Weights of a small mixture-of-experts language model, trained from scratch on English Wikipedia: width 448, 104M parameters.
Below are experts of layer 2 (counted from 0) of a mixture-of-experts language model. Rows are named router (the router's row for the expert), gate (a neuron's input weights, with its number), up (a neuron's input weights, with its number) and show model dimensions 0-111. Each number is 500 + 25 x the weight over its row's rms, rounded and kept within 0 to 999. Numbers have three digits each.
After each expert's rows: "gets" lists some tokens that make up at least twice as much of what it gets as of all text. This comes from a sample of Wikipedia text that the model never trained on. Tokens count by the router's weight.

# expert 31
router:514476531562439546496458524513500451489488490534527515521508500527493522514518508490499466481563483487454526520492510521508511468517509513460537510450554460512490490502511505510495525523479492485439514550526511494474490472535492464559491463522472503521537527493549537487470455463451520485478449515493517488462522528508515522498473440530
gate0:464512496533507508494509503518512477521513503501500509500539510493519509480482501491541499494521507486486496533477545501480534486488504484476478552445470449455537504490492507459510526493477477526472503504522492509539476493487488486518532493487520494487557463500470466500495495501485471468459503514518476501511518521474517568487486493514
up0:482517505503504512487485487574510492511480486508481500474515493508471500482499489502557518502492485510492501526488520503485530485507482496473481515462480459484539526519476508459517529456466467513469493529523501484533515495500496477509492473520542505478559442530482474515511509514501460466473523515511473481545555497484547547486483491493
gets: "\"", "was ", "(", "been ", "used ", "ed "

# expert 23
router:543462522510474520508437515489498455471519464519450533509520542549524480502516509484465472504524542464484468477464493526531534509506487489489561515510526448520499533513544488525480480499501503490458520504471508522499524465519515518520490490515514502533528479489484557496494473535521499495466481476521464542502583548493522529470497504504
gate0:503463524524504502501526488467469532492545506470484471487573510512474470490501536443487470535479508499491497518484486497482512536472460569482531503493547463472509479534526484505482516524516510516473492525525494493473497419518510484494474476547542528532534549472507456527475496516479490518503511497469506505507482452491491505505499497478
up0:493465507526509494504507504491505511497500517480514451512541532488500501497497532449481461554490495503507478538499498502511502576511493553463542481501541474456513500550477508530484489513508526474494479486520517500501461435540486514490482477516520533502553529485526453499507515505484512516513479478485521496495491478523467479497511469476
gets: ". ", ".", "\"", "\" ", "S", "R"

# expert 6
router:502494474517447560518416519506498443505484507467498498544484508466479464529519540506481452551492454528511518507470507541575506462500491525519541510492521484502516537517500516496528496527521535494499455505498552495534500526500514493506504492497509511531555492498497530507517514503506504526502481454509507564502557496504495530511498438477
gate0:476489503506466509502475509490519505481500512460505528489525469535523505480508485566484513517468457469497488508521515514506540531496534501490481524500525500513515491498528523497481506515511483541510501529510522469496507506497477499489519492492519525497535544467532521522497463503518517516529466464533531507455509488527500541482521509500
up0:479464496495473538486490525481527487474499508479511507470537479521515474494486499532476511511475460463479501511514500527521533508484517511509471530502523502527475492494545529516472500524517474562510501532508515473505488513515442490490514506500518528478525553462548506493538454467496502538522503465513524498459500485505506544485503518486
gets: "of ", "in ", "to ", "at ", "from ", "In "

# expert 9
router:522427519541434567520442477554501416517510487472525559500476506499504485479507467491458486492471490491490501481492551563528517478500528532489554490498522490514485514535455469503480472515523480465473472490517557497462456481502528483509491456525503506489497527536494519530568479462521526497537500470516502508501539537490512508521517474475
gate0:539500537530517534526489503479528483494479516535555530490554530535527478535483515502474450502466483444521479520524547514534523491472460509520502501462496487486509526515511472495501510530506453513483489529545494510487464529474503486541511499501480460508461497522528520505481496509510463467505459475486496475521500462541465499511518470541
up0:548501555525493521545492513461505498506464515546557537499518508521517509518495501515464464502474482479512502488518543520515515484488472520491514461443510491497493509503503507527525532500480490508478519511509501500472516538490495488531518497487470457484487482511512513518474483482500474476474479476466518497533448447528446506505484489539
gets: "2", "1", "6", "4", "7", "8"

# expert 21
router:513486523542448554498470483470499475505449508492527491526483549525472510530507529525501523517525504495484485494490538550551493470483529465529573526483521512516489538534485513499534469528480489519500473521506486459524483522515492466511487451520509520533517528500494552483466493492520510500513465513504515471510537548526471547512501471484
gate0:499492473504495534519502474523534490515503482529515501533508491496473497514500518470431478486465530545519519544482483532543490520493473512484522473521456459468508517518486517498525553538470578523513475489486510499531504508499481520516513492486506555477560521488493513500489499513503490466490509480476483487509488525541497549473475517518
up0:475507471514501500482522487506501522522478458533505504493541499515488499490463510467427482489471520540520499525479516495528511511523524482519508475502484484442486515507469508523508562524446576509527486532511522477528486529468487518505523501508519552463530495454491508485496510519506466450466527459499520494477479545520509544506496522506
gets: "and ", "- ", "(", "/ ", ": ", "with "

# expert 17
router:487491510494431563531456492530501462490489463496554480523479539514508516493480522492488473515517527545509478492482556553526488490530489481501532519521516453512490559545486485551504440519527502509498523543503528465506529461544500480502527492553515538515517503467515529545561483495528536510482517494505508492456524465523460550504483493477
gate0:536497500497443540503489541514525475522504489526544491542464520508494523470466492498477507499534491464481481541509477533523482517459483483511512531473461502533491531502456460509449465503466490477476508491465530444497476485504472474513491463497486481496513474467493493531499488523582514477522489478498483484492459463581518480510514535473
up0:558487513521439549533491543525501473518476473537519494522473511500503526475494490498497490482532495460476481528500453511525500521471504489509534515480498533521499521513446485533483468522500486480461528482433541422514494500515497473495503456510514502499520489464505511517486502511544523496508495477515503484500478489570532477512482537449
gets: "\n", "\n\n", "= ", "American ", "\n  ", "well "

# expert 56
router:537494505537433573505408444549496450559514487488505527525538502484503494518509485497527478508528481497527491450482478526542503507512474467513554503476499507495519540516497502483509473509487494507465510494507524498525493501492532493471481453521484514504516515466517516484479517507529518459510480474489492520489530506547437518512534475513
gate0:486470494462462522514453500495490454545440460498501486550473576521504498495517494503502505471490512525521549506480530541546522488454506507521527491464541512565518539497483523514508511502522484532477495557504510468491518513495510483488527505476498509556490541517529523530509508506528451455494470519566518473448490487487533507491489488513
up0:481448494505445551558406505496511464536452495516507500487495520533538501453513507498484482497498522474511508498495520522512516514483506510508514533475531469575507503523482492461496512514522488534512480532498538447518500528527498489518498501504535529486472515523516514511484496535545493503516470514526485497458507469511516477489514467506
gets: "the ", "The ", "201", "200", "199", "202"

# expert 44
router:528481545516437581524453508478502422557497460491486491520472528535498501536513512457492512471503502468527503517502512551522541467518489525472547534535535490483510519488512547440482475524511510481488510474499512460512489502490514485480496458571495530560463495472511555556545497517518530481503495505505528502523527503527468538478481514484
gate0:465494495526517493484518497492478501513474481505522501471521508522489547548465500492438512491521515457518483492519525530500531496506536451523502471458524505459507517512547500515511529537530500469473500501464541497552507522501503496487483488554492569539507478489472538487489477553507533491498478516494448516497509491493506522483522540513
up0:516489469534497492509473485506505490481483470494495447502488515533492530553459503465456525471510495477505475491512544549540489480500529479530532521481471468485527509515522496530539502563525493471430523510477495505501505548511503509480473523533469550554517493498485546444471467499485545495527494512457477468494506490495512499501502486501
gets: "\n", "- ", "\n\n", ". ", "= ", "all "

# expert 46
router:557488505539449540510449498533499409513493484473523508507457478483505451545535554475459492565485487496547487458472467525521483490479510490507542475513521503527465528510464510528471491516464499522436510492467525506513516483482525480521491509503494483509496488469530502507523509522488528494500503510509496542497519487533530555527493518504
gate0:427472442498489515514478488523546474506499529521452533479501503563512440444479509510479480499483508527519498501480486516496522516504504473517477513460508478538516498507520502532447517503473507514496456475482480492519505485483532474445492498531506449484468527471469469514504498516527510520508495508516525483475475522497485520499507514518
up0:445500460492507485540473491508516470496506564545466505456492502546513450456492480487462479477473508506515528491481504509517523502467499477494513530475503469542508473497512495515479497523469509522488444471477483485535502487499530505449483517522511444476486513434512475518507513496516510516518467506520513494475480545475466552495499517516
gets: "to ", "for ", "as ", "from ", "not ", "all "

# expert 52
router:511473517538440535504435473494501438551500479465525512554554518458502543537547512523532493513482464505497477483496514535555516510479490505473536501446527526483506525502515535511485479557552449486483499461500511483510521487517524466503427434529474520533509491520515524498535500487527528488486475511489523515523480493510475511466552453489
gate0:478511499461513495496498530532493490517483507548480459493509468527520462539535488487487538488501492513488493472498500520519530491494482504519478479519532495501501497493483496489487523501434487499514458485465524445498504522486505470508505510470491471472437487530491530555474482511559482524512550476480534500512505524490511514468462469543
up0:516516518462488489491498548497492501498463492536533469492497485509495460534541502513466536498509495511500482513490495524509500519480487496500462520552536531535501482465485519487514498509454487506493457518463489434526484519490485487498467510486500492471477507505495539516477474519565510527526507493496516500512467496498533517473438454521
gets: "the ", ") ", "The ", "==", ")", "his "

# expert 11
router:534486525529419588548395484543508416503485455529527474545507534496538494524512547500527479490537513501540498463495505561540507521478520487523524506496527512521503504508461512502516469490514477504450457477515515474515468520505505485510492458504486493513527517478509529513485522500537507495513465490513535508489514493494436515516513499490
gate0:502529469481513483536530471469475527515489519471531505481527498528464456507532483474472458521519463503482469485545498516459516519483509490466503479440493522546468505523465515493481507486488496489516537522532507480477497482457513495491466488496503491493478524463514484521465500527529492461488503482540521522513499512488486517469509487485
up0:491527482472517498535526466477500491490457498483513517512532526530486461522533477491497455507544414518496462493504499528472528510465534527482508505467514513542523484475458525503509532496545513524509549507523483486492494459496506520483467505519487497473485516450497506488482509539525499442465523498535559481503509498488502533505493483482
gets: ".", ",", " ", "0 ", "1 ", "2 "

# expert 39
router:532478514512402594537397476513512428497511483502518529513485500501524477533509473514485487513538472487520478498447497570516481498513470494521556490469532482534545521523509514496535471492491472511477504485487484474529510493600517510548481435512538535501533565506524535524483459500536538507513483510533524491490538487529470536482483493481
gate0:541494512520498471491556538512479533487463557489460507523528528488512493541538508477528502525513489491529487472519496515502503490495475507477463484466460483488510496510496479501475502479470497542492489499502492509473485452519508558450494503484483518458499514516461468472507454480500487543467514498515460482501484455454497501505484510522
up0:523469533515510496498512518507480495504448568492478519533554523487465507528537499469518478520484495508509463476522463508497488500512481530490465500483467502529521508517506490491497534485484512487506482501503483506488501443506496527439480489501508545487495497535484464496511467507536476533514475519481474481523506479465521483519490491489
gets: "a ", ". ", "3 ", "5 ", "which ", "4 "

# expert 26
router:541500534542455564532395472546504410513486483471525522520508515490520495483496528495492471476494505507512443492489490551530472484504485512481567504508527504538528509487524472520511464488474479497443516524511514498506488486539489523473476469504534482527517500477509534515520527502519553466510473514550523495496556462527417487494535486493
gate0:522441502500489509533477516474495487488476498518475539496484503496469525512488454516526506538533545503478493532499526532524498503475494495489507532521472470534498521537464470516463510517552491482500459533497515465494502515504520458493501511525540499522540505469552488493523500487509464524468515513462491492521508539514508549542495455520
up0:518439489522484507511488510477510499495517516494489523476486517499497515477434486531523502534501506517509495510497502521479502496466480473448513488490479448516485519520486491528508520514504514508540464543542524478473501521471488465472513479506539521527526514460537473474542519512469493472488513494461487456508524498485464554518496483468
gets: "2", "3", "6", "5", "4", "7"

# expert 59
router:545472527566439571539443477499501428517506481481518531538510511468498508555493491525501485522528487497512453437469477519513459483481482511514560515503530474468477537535465505548519464510503487508483530476494476472481520494526545483489510453526479526513533552518544506507491491501499492488480472519512495530513473517525474500515501488505
gate0:475504532497510503515501476488481495539487524541449480492507482500531525521506495469506507541488466453493505491496507505496498530505479513505513512464527494495483499490483493544520468554493527529512487498534501453472503480495506508474497467486526490508548508459482504543549505516526499514457526520508498516519520475484494487473503539509
up0:485499521527462516529473499508466491535484530549475492515520462534539515520487505502486525544465483462514489478468518532489483512491469488539535486451523513483458537481508492509527485524477519499518484502521488470486492474518495499469508467521524488484520511440509545541570518503531506495467509520489512513494518478472507524465496523505
gets: "the ", "was ", "The ", "is ", "his ", "he "

# expert 49
router:562487503499463547509427545536499463506498503506519480509524473490510504513522514502502516530529485543521511477531538538585495527487499468503545529495531469525506528495470500492489485508491530496450475528518486478497466488522523470533466470512503479539480505520507518498485499480498519507505476492519486533486477504508514515504502508452
gate0:518496508519494494526480502509531497475492502487535500514501535523538530475527492481440533527505465502465492496501556530531495553502452523484550537535473522532524532548477512512491521487531530499510550465486482502540529508533512502501479489484500490507508543475467493522516504503497534481486553477456482543511521504504500569540525487451
up0:482513486494521487491492499527521512480478502471507516482490537521554529511545477461442539511477476511468450490513538511485489545473452514503532510517460509505526516551516521480485543496513505506503532451490502510531506500523514497519499480497514492476487530468484471545493536475531529476504549445482486540492488516492495524498546473497
gets: "on ", "by ", "from ", "at ", "with ", "U"

# expert 24
router:527497495552471537524434482506500437509492489501541515529516513484548505472490508488501479486498492524541488496492496529536507492494491537537517469492528500520497523525495471487498449497533500497475488494471526462482488522464541500522484497529512502527505492534498524517490499531498536485499466486511503514503499577533508515470551480508
gate0:492526498514495501476490559495487488536518541486471525502497543480481502499479482516483423479498501459505472469453486505507499490513528500500491517475508502527513516514503506528508503490464498524515496497511507465460528466482539459485497474453494522507551535493543514509494498529505496502493532516508518525481542492473486463540503509501
up0:502542515495513478454517553489494541512529506512465517480521534499485498496496507502487456504505494451504501508469465512519522518512489488499487507510517505538501514476510487526490521486501498517512506481490525464453534502460512450501455486459533503512531533527510500495508486530510458507470528465494531521465511475520497482533531481469
gets: ".", "(", "on ", "|", "in ", "2"

# expert 63
router:518465512585445540546414456496514428519464487489517513535470503508495504506522516483514465506515503505513479492461544537495556494493497481473546534469558507502531532507552486462508451522491494503416514491491481441532502479526493483529447470514472542525538497487506564527506508451535534502509478505530499471508509488530503497491517469522
gate0:523493449489500498502495516491515512526489520482477525479452498521475524530475513485494512518475494454486513496481498534507506454453513477463478526473501490504469458522505538535506484464518488558507491511445539480461465524490478547482483502502555539467489524480556470437479487486487522553539480484467448512507487506472480488480528461484
up0:504477473469498507499504500483514484516487491523492494454462495532523521522485474520495503490478501464510502463511524515466495486470475472456475535445505485483493496483480531505495477516475492512483510492442545487495507511487506535506471500528538538414506513485496491441500438473504518507532497483432471507465470478486501499500527442481
gets: ", ", "-", ".", "–", "/", "4 "

# expert 41
router:503475485527423558512485532462500469521480488499480514505449522525517490497511477502517541500524488518527496495511551532554464491496475521493510522507557445528480553507500520474472479483493463486472481490517504478494493507534497494485489441514508534474536504479522528530501469475557526516501477476532504493463508529515459515485473527501
gate0:491535461536512501526497535507500522503501522500521508532451523500506469495492528518495489488480547524498491475525514504542493505516497519527476474490478508498470495521489543545495495469471488520500503532483491484482499494468545476491479465467513509483551508518531477519499508486545498539517513462501452499499477511476451511446479494493
up0:515544473517522530521504515525517516492500531513507536538469493495481482472502523520487479504460540498510516497525537495546515506505524509523467467500493497481471515508504549515505476493515501475519491538473502493494521501494531495483476482451504536468539474480528467488478533482518470536496502458476468479479462459478466491429482499519
gets: "\n\n", "USA ", "United ", "km ", "Ar", "· "

# expert 25
router:490478518515411538541433489520503432522501499488523517515520538491487502544526505496486515510552482552510535497518558542501512506502485497477535483452518499515478484513496486514525495553546488479438494507517525499488513489512536469508532464553519526504526558507523542519488450480534512469493454495492521501477501528530490498527462432539
gate0:488552487526492516510486526485532498476465515503459532554490481507491502533515563508480528537499505460534518506472463503466467521467502506477517456475465495539535510496503476542526526504474505535494442478497544487467523528546509488484479488505534482531527494535540499510497494475511489503505529473457478481515470484551516505538523493482
up0:510521469525484525495518544483520486493449507523463529565487480537506501538472574531496522519486529476506488494497477505473497474457480508469521462481486507557509494479493483519499521506489520511506462475485552487463491529528521463465493500477516492532533475530524495501523493472527482484522538480490476466496472482519488494518532474490
gets: "in ", "on ", "that ", "In ", "it ", "which "

# expert 36
router:529465483525464562505461462499501439535513503470515487528523492537467539538502511490470502525505507504529474465507506533513502534478500518501565476509529508521497540501482485468525467516511464474468504532517500474550496490540487476551461456509509537515489521534533527512542515502514523484516457487475521479491495493515524527495505463478
gate0:478496455472503489516502537476500543522500505475511502483528480548494463517505486503464482497524499471554518480522528509436518472482510486511480528481483469503495466488465497503517508509508540504482532543507473501493521536487551503493478488485498472469507534505538481489538503539534486524517520497476584518480530509447530535488527538485
up0:461532447483490494507496485450505528498514484487501498502514477561478465517518495503489479534516485494519522501489514494440520491473503460530465523520490511525473465467473476504502527512492522493471503516482515513455515510512587508513492505496464475508494518517571479512539483530519506534470507517479566516523523521430540507490515515494
gets: "\n", "-", "and ", "; ", "–", ": "

# expert 35
router:483463525541472529489431501530502469492495526534505512510509489520500506530546513518506498557508522530482493494474485528529541520475477551518553550482547491498492517459518500484485514517464457471483489512517495477498447524542503468542461451546489513527522489512562491525498484495510542537522504452550462498510504480518510473504473510523
gate0:483471539506478501512496514549516501533482517486505449555503488514490500505516507490508516541528504437545501436533539519523545531470474484494475487511499482502494494492511484515490523517500477528502539513534554465460510528490513491507514501495549496554490477524540468465500528470480503503516517503521539485529523469485526511530518521465
up0:480479516488492477481493526542502481536489537461516493543533500493492434509485503474493532507535501490559484442515537522537535497452472481502493458534527485524509504501492493511491529504502476516496503496531558491442530509470470500486478503486510480522501476496554488484508494468498486467512538517495521468521517457508500501526529493475
gets: ": ", "-", "4", "A", "S", "U"

# expert 3
router:543418529532451526485487504493503463487521496468516502507515554511508493550499523494472455517515474503497487511505511528539517432519515455499552494454491518492504518508488514498525503500489526518479473525490492457493460513551486505494478415513510471518506518476482506490504472472532521513516475479500555489474524501520501524485515489481
gate0:476473519526503497495502534458501514521483494491486470486568482521538479504508500542554491498523538463462464487479527497490483468550539491517472491517489512498544509515534508491499468534515529485556465499464501472458564553483504490488506526521537548458520509499503487474482530477489490451517487475465502556479508527527532504479567490521
up0:484484496517511504524517512466513500507487474472493485485550470503534492522524503525502502484528520465492437501489562498500477467528525498502484505510442503502524500492515484489549463517474508477552480504475479506460584530499512517483508521527555545469491524472495503491483522473473467464489502456491493537473519500522532503455537455515
gets: "of ", "for ", "with ", "as ", "by ", "after "

# expert 2
router:525516491557444565549462463539500458489499480498506485548506485461515531555513492525509481541511515515557533505489481525548504503414491474501548520492550498559510522493462519524516505534524515515512498544507508461541499503500482498523462467514499504472533528499538480499500486520541536474495453514563487510505534532535466517510505499504
gate0:497491492498471499489487502481511502491518552517488496530543486552466512514537495472491426502509522470499527448491511526495510516498551514501540533537497491505494533480477490530503525484485511488524517503538489496487489506528493485504498453503492480463464486475508533517521507539511494523470525463502474490523519530522515485516522485509
up0:525487496505487485503509508448489502502506543519497480537531516548496521489561471471477441520498489487497516493486500489530507497496535525490572505503464501517522489490513491515496491506491512451525529494502480468509454486518486506482490445501536496463468476473528492515490502509494530505499546473504485517544511518515519533505488502497
gets: "and ", "s ", " ", "'", "In ", "% "

# expert 50
router:538477496536454564546451505499500449482520479527484497575515484506519546506503524511498506502485519503504462524503479530535506501485465510490530519516514485492505516531488486489495454497536481514497518504522517486518505488534532494543453472509478517494496517504499540523491466498525517508507481493511487497480511468509481503500521469488
gate0:499496467523524495531496532495465524485512458479527496496545511506497502531505528471464455485527491456518483479489544516520517506551492479507510450513533541511492511535505506471469479556463433489513492509446513492529500439528496503481508527526519503480501456502513467468509501538507528489536495458458512505506508453489462520484495530550
up0:504486507538483514488516509507481516506481486505542531465502502513502480548473504475488501493547466447533484476504535512520526474565516479496523473490499503526512508525524546482470487536475420483524514516480508476493479475504497482521536484503517461527521478496507507476517486506516537491515483474517499533536528455493481518521521522528
gets: ", ", "|", ") ", "\"", ")", "as "

# expert 60
router:513474467534451559527436514482499419495487501513475530525479520497460485485523535508507482502517487511518458482458509539529498480512493502495548507512524479517518551548506512455471439504506448480479475529504532441518495513547500489506462486519467537483519515504509522515489465497564520481520461538544496505487486485522507521504535479493
gate0:489523461459517492481531552469431480532500473518451517477543556458484499475508544454529554522509494467472478471500464517513476525490559453512460520488506514479500486464492499492562511513493486492568514511516486479507488498513549476512479542517530539488494481498460510498490530522526450489497480532475452507518458494517527475481536525500
up0:496521459476542491455548543458423504514516463526465499510532577463495473506492545458534538485466500477474470490479468475523475521521552474507470503521505527496525507483533499486550503495492492497520500520539501458510499531508544477496507537489494523480483474493478490475481542531551483474515466522484440512548448505492539479519507532499
gets: ", ", "| ", "; ", "– ", "), ", "— "

# expert 20
router:493513530513417530501413470516501448516496457486487517530525509505493478537514493529507512509551502523495425457516510525509477505473493502525604483496521484549486516526500511493519432519488496505492542489490507503513503502530501493483489465511501533507488522494500522497495516539512530503478510498525491514474467516528475530463467429473
gate0:484535506528494474463485497472484501461494529479539515547537485513498526509450519517496492481495503501472518463523563498495481475509524465473480513469485516531525505547474501502491501499484444522480495483457493496489551497583471519494494536486536484508466514480481520513515487535507494504502482502520542543503506528491508488517504481515
up0:488523474523473484459473518474475524480514534482536477556543480481504508490502554493481500475505480503524527445502559540500492485495503448503488506497506525523500509542469507505517488520494450506486486519480500483485522492578459527465510524513542496485472545491477499501532493514526505504527512463500521517498481511488493470492533473506
gets: ". ", "a ", "'", "and ", "that ", "s "

# expert 42
router:539489496551486554502443487511504420541494466470502527546488531520502493483508534488498478551547481488530483502470492563536528499481489496507557468498528471514531516499501491480441460533520476496513484484528527486473501460508503493523473496526482494516542488528573487520483497489530536501460451487507527525525482544485484549502560488485
gate0:469517480513482562520453500524439454525486507489477483515516513503511503480488486558473532530520488531514500499497487512501476500473494530471484467519479471519515474475480482504516473520527563513529518481524470506508485521489514459488475516527491482501489486514482498469446475473531521469504506501486564488506522480531523519486497507498
up0:439533481460502540504462495493477502543522492527480503505478519503491484486514481541520509529484491565497509489481463498507517490506495500461478505542484470537534521474473501476504456515500545498537473477517450492507517492520522451510486511498489471505489479549500481499468492482534521489497477530507524495520513521511497518479500490519
gets: "| ", "; ", "n", "); ", "). ", "z"

# expert 7
router:515443515498498508480464509491499515523450528487527545494497500478466495512497503541519513481520483492559468507544485524500510482451483477514503511500530540493490553542486530493494475532475465486477503495471479490484478468553527478515479478511492520533531526477520497514499480484526527480456459472478513462527484493538510537517510481486
gate0:483466548557485526482497493511501517503454503499479482467453503469488503512500470507457491508495482455492492526534495522506515480496500469509544516490516482501495463489532525507492509507471478549464467507489501426510511501515502492522502462531452475499526517474477559509449480514479545490519523512512498451517537480481494522488507466492
up0:527497539561482503467497516491499499511448508510482477468474469494504494504503492491451530530464484433542504523553530522502509479486497510506519481516496522475518457509540509518491505478466473543484476486462493424473473478486486490513519484530450487496545491481490535515490485528509540502474539526508513458485520485490495497510502489463
gets: "1", "==", "W", "T", "B", "H"

# expert 16
router:541469523532450567493407486529543413501499491507510514500499502510525538530502478469529495540524507489507505499504492564542522502504511489475582499465528473496519534496523486456526487513476498489485484498534495512515498498490500509519467421512510523535554485492492564492547497516505528549469489509524477477465494536494519524494510423479
gate0:517476502509490502495494509498494519516475494491477528532492498518496478489498518515492522489489507502508481521512540537488519525444492469534527516485465527468483538504504511508476517537468495504531514504531563487529503486515475469478514511482510496522518453501530483505508519469512551477498476490464527499465504456512465548482520481485
up0:520482510534506498472506490502477484509480467478508513487512506512496482499516527531506493468482538508523490491524510523505531530481495493534496489506471508460472535540528472513498493508464501533519514472502518501505506530510501477462532496488514497530526483479529486512494504481512555522534514459491498499485532490508474544483501494490
gets: "(", "-", "'", "–", "\"", "for "

# expert 48
router:496472525568463569516422501554504420555479485441539530551499505468488524510555516482499520557513484507495496507478492557519515479511495475489517511528525482540501527494477482512448485519527511455492492504513484480506453514501496484506528460494504556510503515489485513520486524484479559485515486500483491517514534485539489526484497510488
gate0:512526473498482509510489495488491497505473548541531533537465470511536547490493498469518487475462484472482453509477487492491477488509480533483500476461501504472469558457465501516527541456515490559515435493457498498448521514450481519479484473499513486518493520494456496512538514523477507470518545525540494512467485489491463504507500471549
up0:476536518535461487488465476484519465514513501520496500563426486503507573468489468509509495480480500486489481482479501484521488499512534514540523511460484516467467540467441492526511520495513476515506499494463483547429522485465450547504493456495488497537488540499485517545538495547458524504530547518520481493521489483499500463513481462509
gets: "==", "201", "200", "202", "===", "0"

# expert 38
router:537473520545452553527473482496500471527491494477481485554503505511505506508506473520491480499503488531476472477493482544498495463481526492507555464493483515510511534526478516488522457509508504501499486487487512421512469476501485482510519463551511506544545514525498578519535481463525530482500458476512488507453549452508489571534506469485
gate0:493515482548504508503509474505496489549485500487526490515532513466506488486472470472497483451504488508490499502499501487510493507511515494518491535524522516511511466526519497534491485505576497491525466469479500525523560536541501494482529488487498486483552544508491507522477452543490502511522519501491507509442561476495524528503504457458
up0:469472491546495503521483509505481488542480489495521512528532558516501491488503510512525464486469492533496508458506504501494514505520465520483457514471548517507512460540490495500489501481536506522551503470476488476473558531513508525488525518502520479463533488523508478544469489497525499485493478495507506475454530478491509538518488504460
gets: "\n", "- ", "\n\n", "|", "has ", "have "

# expert 8
router:513482512551451578491446456504500455528511554461482502548510515504501524523546512528475483502533524499495463430432484539501524490524516512496550507471517482498493563496511499482519476521544484496478490493510506524511511517534551496471463446531462529535505532506532516527527473493537566524496501508508511500524483513496469531483507477476
gate0:498496477469485540531483526504522454522466523496542527539551495530485490513538529489481499505533495504527529525462524532500504524511434531507478520438505491517465531535494523503514496506485523519502526496498479445497480505490528454537486533531503490450523508461479488456523462527524510515484506526494542520463512455470523508499490471545
up0:489475493512483523521506510491519471482472504503537532482497509514478480484500558545459483505536515492527513485460548514525495529496460539504459551471502514524473506528490498511514473506489493506516490504461502451479464500487525459548504553510543467451526525494466453477526490538502486534496509504492498522469496446493466497493508464553
gets: "the ", "a ", "The ", "==", "an ", "his "

# expert 1
router:474474476510424538530477496505500453526458529531481517530547524537505483513506498485473479501521497495497521510464569523500465480520526503532517512496557495529500564503548503492486522536526529492466479510498526503526477527461481498477467483530495548533505480499496482501448543477536518489503498468497487508484503527515497526509507489523
gate0:499498496528493500443497512467485531545503533479504480507484465475471501532474495480512481460470476525491523512500493483487463513479489529525526493514521467484533523489493454522527509460530522515456497511509487499483511499461481483488534433569527500499490479491502497487492497511511536508530534533465461474534561493498479494502527507531
up0:499511502528493493445472505473513507498528555476508475495478461483504517560469501477514490468495501537497445487500506470450467499490492507505519483521491488483540527494476449519519497451524560479485498511483511508462498459481490519481488451551497503502467488470481480483500502511544515475525519473490463492532521501520464493497520505550
gets: ": ", "ed", "ers", "ing", "\n  ", "County"

# expert 43
router:505458519533398542499442482522499469494502477451495492508478470465495468515490493517527476513511466547508490495473491540545538519476497480477560487493505479518482524519485528517489487493527509448481508475509506489491497501493549541539499454480502504525509534492531521495475498488550527445554472527475512470513544486485476519541496495507
gate0:493526464493516524491495576496446509468485487487531515537506526507526560493505502505489493516541482494504480491504508523542550470493485477519489463480483553526510524542440529516491509516469492542531524525514462467513470510524475476451511490507504501522474514482429522521525478482501444478518508506476505526498554532494488486507513462513
up0:491540507463489500487514524467467530488486521473484528514508498499515512508524516480500507510526506464496454448506551526513541458496507529480499464508499575480531519503404539519491528484491495510508477505480513482491468499526492491459473527488515535505464496501448486472515466487518451507504551485489490543449534522528459482472517486517
gets: "in ", "that ", "In ", "which ", "this ", "first "

# expert 45
router:538505531554380540506423481539499421505489522486540514532511509488464523547514546472509472496518475517504519527478507533522502494469505498484542492482521503536506518528514526490498484526492492462481525479519468495531501496494522497492526455512495507544566538496527536479517507544504524511512511502483502512532497485505512513529510506522
gate0:506474520504492522537468497541514421461509516519492485519503507483490485548516500490512536497475511525490496511456539515522514502511497528516495458520538506525481524525519547477439482475471492484491478481482478513496492460503519486531492524512431532515457492533531445473502514485511532482550499481487496511482464508472504491458470475499
up0:511456529498471525510473501545515429481512496515507487515512495475493479523513514510526540495498548526484517540459541522491538526494503512543506455530545526522484513547503528490442472474465514452511514504503458470511530467509546470536484531495434524515469478540508455490500491484499524478530500487478489499470492464456482482450478494533
gets: "in ", "who ", "to ", "use ", "back ", "government "

# expert 14
router:534523547533391558562437489509499444537463446507522518523494504548521466488533509494522490501537525486515471470526530538555494531481471512512537458491569512520509517505513474506500454517505484496465516502494521458466501527526509518504511408518468523490555515503485534533517495503535553488508465511514497529497491465502493479465499478494
gate0:508512502502527510581477494535504473478485519494514506517454470534521468514517536501495534515496464517537533504481494512498494511492512457487503477463513483508498511527492523538451464523475461486481539486516468478517513505490463514518473541493524481506478510544487471482507536475537497457502512506494526495488534474498500491505495449503
up0:466510497493547509547496468509485486504498539499504492495442471507519483500536506518527527522485476509545521507515490524493502517504522477517483474467509493493502525489521501523453498506460458510497530521558490507493527493462461530467505525470534461463471510519507482477502531490515484468501530474539508496514515475469488487491487479507
gets: "1 ", "0 ", "2 ", "3 ", "4 ", "5 "